Weights of a small mixture-of-experts language model, trained from scratch on English Wikipedia.
Training: a variant of Muon for the experts, 255M tokens, 7770 steps.
Below are experts of layer 4 (counted from 0) of a mixture-of-experts language model. Rows are named router (the router's row for the expert), up (a neuron's input weights, with its number), down (a neuron's output weights, with its number) and show model dimensions 0-63. Each number is 500 + 25 x the weight over its row's rms, rounded and kept within 0 to 999. Numbers have three digits each.
Before each expert's rows: "comes before" lists some tokens at least twice as common just after its tokens as in all text. This comes from a sample of Wikipedia text that the model never trained on. Tokens count by the router's weight.

# expert 11
comes before: " |", "0", "1", "5", " |\n", "2"
router:483467514534441536508501523522516457487516508488495496502520512539494479498468532485470452452542507521486492512573540466490510474474542500524486512565486537457491492482509504497521476491531466
up0:514532491516463519537471460511517512483496520478501529504520488495535475492494444534471562498516539465502535523515510489583517482530547527499497525471493490554489537476472511479512471494489530
down0:476472502497490498492524494518461480494519497474487479543471537521490485503490501458502430483507473517483471458478472499467501485502447436474505490529470494433557538503518531506491540494480506
up1:531498533450503459502479481474477511527524533521499470581522492493538505476482492510469479510529474509516483496517517488530490439505478510471533505559568478497477487540464494486508536482509496
down1:497499504473530525544509504477521505489519479487513560474485495472484514489489539503478504521493489474511502526542496493514488437468498507467527497517483502511485483497535475473510521499494498
up2:510497492479502495489483513501551512513455521471535478509508492499500504553503513471461472517510499493518528470514502502518480453502493525495483488491517502470545476541509525498513501495485512
down2:501532491539531528536491488507505536470494506489466533504520493469501455465497524481522486471511494521494491461495537525453490534505498482490495470512487487531471500497509477514533485507520472
up3:488542467495501457463513495459487493461465499515532521538529488486483504465473529502502506540550487500557443508458504471527491509543520518466538521486482538543524543534492545484501481507503480
down3:499470459541482482501482488454493493473513512446453499538510503490474519491534466471492478451545496482515505481485501530481463502448508484536450490503490515519477474492505491519525536514490448
up4:520496504511469516489494519474475508524527497490480466493551488470507482538502538495516510493517454511406465450492481517517512544515456548487535483512516489560487457501530505512501510507466492
down4:475509467521514483525525506504508462514557493435480499492540513478481549474473502532492535479506549514527492504507485481494528460524527466533509522517493476482466478507526525477521544513495508
up5:463444453569504482518431509473509501505518512470504419508547504486472511513459501527480485494519534505485533480491532517521510512515514492503511557526515526495489546485467518498524494542549491
down5:476496485490441517468530522518522494500512501486558558435471502492495505546450476516506520456497467499553447505476472451472493490523477492516478490472499553500505522477535510529511502490523448
up6:510497480492483468500504530488496515492498470467544502532518499455500543486456503487469467462498537504533534458504492471515502478524498517465537551484510471501496488482530511562499507511523546
down6:547534522500491489495485508492559492483504477493503527478502517524540485501522515514516521520501520490529526505498477511520525537451548472511480477533499568487510443473502479480512548500503537
up7:449458500524498488499493530494515510483480496451518522516532431504511456523499498490511503496520474455468500475499534507470464547557462476562502524499485469514458518503481524486494529517506470
down7:496530497436499476534494492470512540520517471528457505471492548484500505533492490486523504478467492499493550523527478506542486495514469489454464514497503503516464497514498524498498468470486496
up8:482497518473462517497498501499534506496469540465465484530500520508494493508520445471528489461561473513513475481473480477492541528527443520472464562450493523527505483536538491491502498493491488
down8:522499470527537488457541539532501550489456485487488467479524518481520525442511523478457519529542482454513520510456496518513521516493517445553502491515463505473522517491504496498506508523508530
up9:506509501507506546465474491528512531517451506518530477508492502554491458512451515477490459469514479470474479494508504461511482507527526515525489543518523447479550519495518536472536463519508484
down9:533510523501553469510513490491516520479525490497517503506515502527485517515483527514520554539523482504503504467504504504510519519502482498522482419542539522476461495559484513499485507468519502
up10:541509507529452514520495521502530526546476541493499469473473511493472478468474477541473506491498532476541507513465499508503512521494447466480485476490523508509471480491506522466494522462513536
down10:493493471477528537475507466492475487469483493454527487495521542494519490504500502509479453501491534518472484507509508530458483501512530529496525487474530476510529485480492497520530507496512503
up11:470509516534527485530509450535533485490502539538477501470477515448505486516503505551498517479516509523526498526495508487542528495501474497531534509496484503486513466512481479475481499526411523
down11:505531485440482515434449476514514541544532506496543516504488463530505490507479533439495480518480501491491519550464444491549484481515475502516484532440545493480521557484501471515537509554544472
up12:489536532511509481524503513505515510532502470486509517510474511499486497456517484490439468526494479453507516446505476478521556473518494518511538477469467426497482534494502435528486552459513558
down12:468487530488461505521498514533450536496488537512507454459491517487518542531529512535510499474489497538529489505496484511502484529517495518461480484514500509504516513461521508515522456519517474
up13:474514450445491551502511534514527514451486487487509527512481481502469540482501507501472477492521498526521505455511504510499500519494501476524508534499525482502468471470507502471496492534507516
down13:452509516531471498504515477529496524544466516489511514483483503542474503502458495460547496508514473472499479519490472499489554491509505495471479454496484530487512532549496445508488479498501479
up14:482525495480522501471551487507493514509508503467538538494505478524527473482509481486488533513499533532470467490506503489462520499505530473558472529516491468492492501509503551512483516477499513
down14:489488530515474472501464486496500519499519516470522474515480477502486475497522478464538470490491496509512513482490535529497495495518451505534512461530536488472503516476491447482520479501511483

# expert 10
comes before: ":", " |", "\n", "==\n", " (", "–"
router:503531491499484476495546487525487500489462527489498457483526540537504495501502466471483488490523521572511473515571534517466487472467510446519506536516511504523511462503490498500528457478494497
up0:476491499500486468477509505507493463505459533526518485502505521517491518496470479508483520453475498507488498508544532530534489518507513536541493542525451501507490575515518494497478483490486499
down0:472502479540493555522484534544533490499460463491517542488485523479517488486499508498490492464489523566509528475498498544470486500544538499497547529470483478513471543535486493549515459478530514
up1:494454520495497488486510450541524458442499464496530508544460527497472499486478463498462479517510485485498480500462489518500489506531506505492503473498441522490524488478479535501526453509498511
down1:484526457467443505459571520489480540525510472517452523521488487509515513474515517494471508499533522494527481528522509462502500537488497531484488508464505485509515493496523466512485468524472472
up2:511482511454458531464482472525455497529475516507530526484501482481471490546495475460463489483486523519506524486541484504493508477514508480450493523552514464529449521518468483502496544522542535
down2:523520488506529536525497451468517449533520515486516467499482532514498504520501510492509487502529483489520533459490512496492516492504509478540521488480450519488460548508470544544499481531498482
up3:480505495454541472479544470541445504535477521522525457516502499515469564515468463434530571505562508514512515518504474506507463464517533534487453519491467487523494530509474515524488492519495514
down3:449504498495490497484489474484502507480505476489489497501519500475497513483481469497480481496524485502497528509484509489484531455511524494494489467493512478488498511470545525483510566462528522
up4:492506487479508460547509493484507518514483506477474497495514479545546495500494480470507494488464533488493494513517536468497463483518529530492460528469467505523502455525479492479506431491488462
down4:513501497523518542467510500507483522472521433478500482485464502476512520509455506509497478501513484480506488534511477492515474518480512524523498504516485479517470517504455477495503488489503506
up5:527536509481495541517553490485519494515501493518521514478443478514548524519520551474521532478500567520495503470568492483508511466533499486518471504441484467546481469455531488502486479518509513
down5:505526484478490479526517523493443482507503511558544536516463465534499512488513483522511483482498494472524491476490525515539484466506515520505511493472491508532540527494510497460539529478511459
up6:451486470547527549548512526511514557548491460482536467483530477494492508580505537491503493475489498521537530487480523541483538506505500500488528544491468527530507491477475492483503503541517515
down6:497457522484530509490498456496515492520474559506502504508517464527510533481505524499491527505502485524512454535492521486474445489506533526520507515528470512473479491493504471522511457504540526
up7:472456483505470423517523541509462507521500511489513526532494518484486478514518522502462508516504513470476521487512547499457511532519541475485548523480502479510508466519460494479514480516498516
down7:497514530505491463488471461531544536517489462479493544499518473517509492485476475466456507519492487517544495526555488423515569514472511494508496464469517504516512516464518539526510501509558519
up8:480493516532467491542473455482482532463471536515517466520543495496496534470519483515498476513480530506464515465476525497499526537513489484502480489547509477533493506480515531496498501493456490
down8:518469491518523512494562524530509470481485491505510500499443508471497499490500510520494461477483462450489480517532495445509499508490502471513522568478465514473519501536499488500512528524510544
up9:509500517494477487503503466482516490531520490451464509516519470540487534468464492531505458524526470529493526477525483505510512514469495487477491489527506494527464470459507535495540500485442523
down9:516500523518438523474495508488505523486448520527531495494526469466483500501507521487519525465488518496455516471514530478491475485444523473496489529484466475476541493477481508491514494483520548
up10:504561504492506528533526505518503478448487486450496520489502548498511531527530520526494533501548560512508476494531482541449546501522523530505509527516519458544526466491511512489519516507510510
down10:517494512493496499483505539522470506514518473519495532510514469545511483512518479493509503471471488509487475474458491521528487498476528539493475543500524503456517523473489482502564534497551506
up11:506488496515479461518507426473553539490479533507521509474512516500529500498480459517507492523504463531535538503492471565505532504460526483482514517481509470464503497512466488501515496488536507
down11:464445503492509489494546484450494501517503444498518511488482505473507506505534481508504551521505494485489499517502493468529475535508515509507432493507472466473499452440491447543490495508532524
up12:457468465495483448491518498494473496504499491495492543499507503468525515528532532523504501495521476521478438454521496511504504490499483513481483523498497489505501503456504562507442530538472477
down12:478523512538500546492552540565473483486470527472526526526475503504508481516482481484538538536509521518498470513492492477447473544507481483537535502494478501486476521458451493535455452501457499
up13:528532459472507448538497465471455515488516453536496510504518490540509522485505460478440472544474514430500474523522474508516492520522461514539501516516511523486526520502465498475506508519467501
down13:478507455502510466499478507505522473504481487498507520528498465516499495501518460520498490440555499459533540496558493485512500517532510494494463515531494487454504540537461513568523506502506499
up14:506500530519499465438502488515506498475471448512485487512497503500493509508437476477533486524483482496485495504487513499477505531453509548522465506491502528483523524472509504547497531472500507
down14:530499553495445467493461552517508489499528470478538506535498439496473508519492515504525518477524467529519498520514453510522479481486520512505542481460479529458457544508539447499441478496485439

# expert 7
comes before: " the", " a", " his", " an", " which", " he"
router:490484494513473483514507477483485537510488523440545545522512490574487471485465504508487518509483529524498522491533521494506524428493474525511487517458516530476509457536508524523485509490514472
up0:509498464496494456519501520527507484479492525535491503520486491554457475476496482469495472503496522532517535488492514510490526490518488486510486480506532491488520543543503493503466556501473478
down0:476460490496495508560496469500523502502500564489503496501494473450534456515510534514490512501511478508478542435496485504508523516495488505472510481524506525488535500508485508515504531443557502
up1:452504523496487535471498472494496493549450529503529480503513535484496500525520520494501502517524537495423492517520441528497515503551500496477477485503506510562492492452463455501523503494514485
down1:542495481505520505504516458524516459448481460479427467480502503505510560510526501520499446468518532512505496529467465466462479473465547504554511516511482486475475500489489560474503516511474492
up2:464513490445481433486483485475520524481500492482501478472499488478474486507487502507479521482464496513462477515472539490468506466464486492546488451505485457497486505521438506504552526503473511
down2:515528507556510567489507482519534498525501498523504475491479486541512513490495485573511538491489494474521489468496507534530516502492488460510499507478519523493537476445518501494490479481470480
up3:533482516522549459516525535488512456545520487461496504475498512526478456466553503494474507480517534515480467500471490491490468519532541562493507516554504496496483502513506532556519507529504501
down3:466488492485465498494483481522497529470460511515524519561505469500506517489481497487523446522529504515523513476525495518515541497471468410481519523490496491445513477459490460478489509467515497
up4:511481552520492468511519464493502516496527532433516507502542531455469514482472536498519515490514446485519516513530500509504486481505463510486504493514513502544482513527517512477518476525471536
down4:526502478508519535500495515513513517485478485539558514460500462504556448508544508481470484518490477539476476483485513488467531503482564520522511533521515495512525486485485534491494508485543468
up5:545498519501493525486465514510479524501475488439517470549518518549498480515521550490513498501506491480505521513521501498491499517495509499517509507440472508481520515520536505533476538502509502
down5:480540460525514482528516499496492516505523507548466520469500496514480468492510480496513499484447502535492502484523551445515492495477457487481476484525515484498537493493478473464476470458504473
up6:498524512495534518512469451526518445503526492471489539485487505507480495539547507527529518546498458497524465525517529511467507493464524527481541457489497492453487472446528507516460503525518504
down6:520478486497491482484540505502520478517495452524521503474492521487471496468513477501493515483502509585538484485512490470555540537504547510493492534461480491503493517486461462463496518479456522
up7:513451496518504491530479527479500518508464495496561504478497522511461468509493502526515491430485499520443466479492512506508513502502510464514552537505503512530449518491490481519455508540535500
down7:463515504484522519513516492536507472509511479529515520495526441462550484469446512501479530549513488515513488515552505495523517466511553496520452471486534497498488518474452512451509495511476527
up8:548534514496521486529518487466514475492508510475497484503491469525484487486496489514530505451513517534502538535528522486491522553510528448519514500536514491477510496484464527528478469485473523
down8:495454510471472498488538495542509514493520505502518505499520513511484535501508510532491477527477477528475482462435506514507486499488508532478506510463490467549484471493483502494490509497544496
up9:504496504529520493508486503492528487496504517483537499521497481548532461527493507523516465539486491465520498527556484514537475524511445486486468465527510525489494485542529500490491465477519509
down9:518442533496496567481493525508455511509530449497480518532522526478480538508490502512484485481516509499491482532441509518517493508487556528498508478460448478427496501461482517478495504496502541
up10:504481492521511540494505480514492552516508507490520493514546488504546541440508482523505520478524472434471500489507468514517476449491538483485495510501450489567464502492509536499511471570432533
down10:504494487480516480525465500471485478465478477448485432485495468460510485530503462479496479499487532520501484478518492510530506548489506545476500509520481512472522484446467458471461480478552464
up11:481523530472490547493429498525496470491488484534494532485495491536492507471485559544494453475507490521476514455507503519491456573482492511491483489503455499464529476512500529508522496542498482
down11:509508492497547499537560517501483523517512479463501493489480521501473517507485480511533570502530495520516496552511490513507517476508519495526523445513490487519485512506514480519525462521483528
up12:512485496454514496481497535515472500464481523530548523498551478467476518473493489518481498476564500472474481475493458493481467514487489479528553512530474492504501452497510509533510466507497533
down12:461499496538499482473490488499521518502510500490449509505458526511489492488507508490474491535464476515527489500494500499473495518486539520516473506502526517474552489475535525505451523541526501
up13:520492499504490526480513505503495504479495470497509449473507514563502518509430498547495486507484526547471524503486468481535489466464502546461481503512518486420520473537515468511513487526520562
down13:506522494494484480527466475497511482519520517502481507502480500506502470451501516527519508517448436470523471479518540538514492482502476444537534513466497487510479481472470489512498500494496457
up14:492473494482520431502466489502464476529513493522511505500521497490525522520505536466485518498489511525503514475506521478485491508473459501534457517515493474492509500508520514500500470506477470
down14:563493480480509535526531454510467476499504487500527462515457513461489514486502498549499496519490528477510520488498483532544490496559544496491532504503482469461490501488506489481483466478519496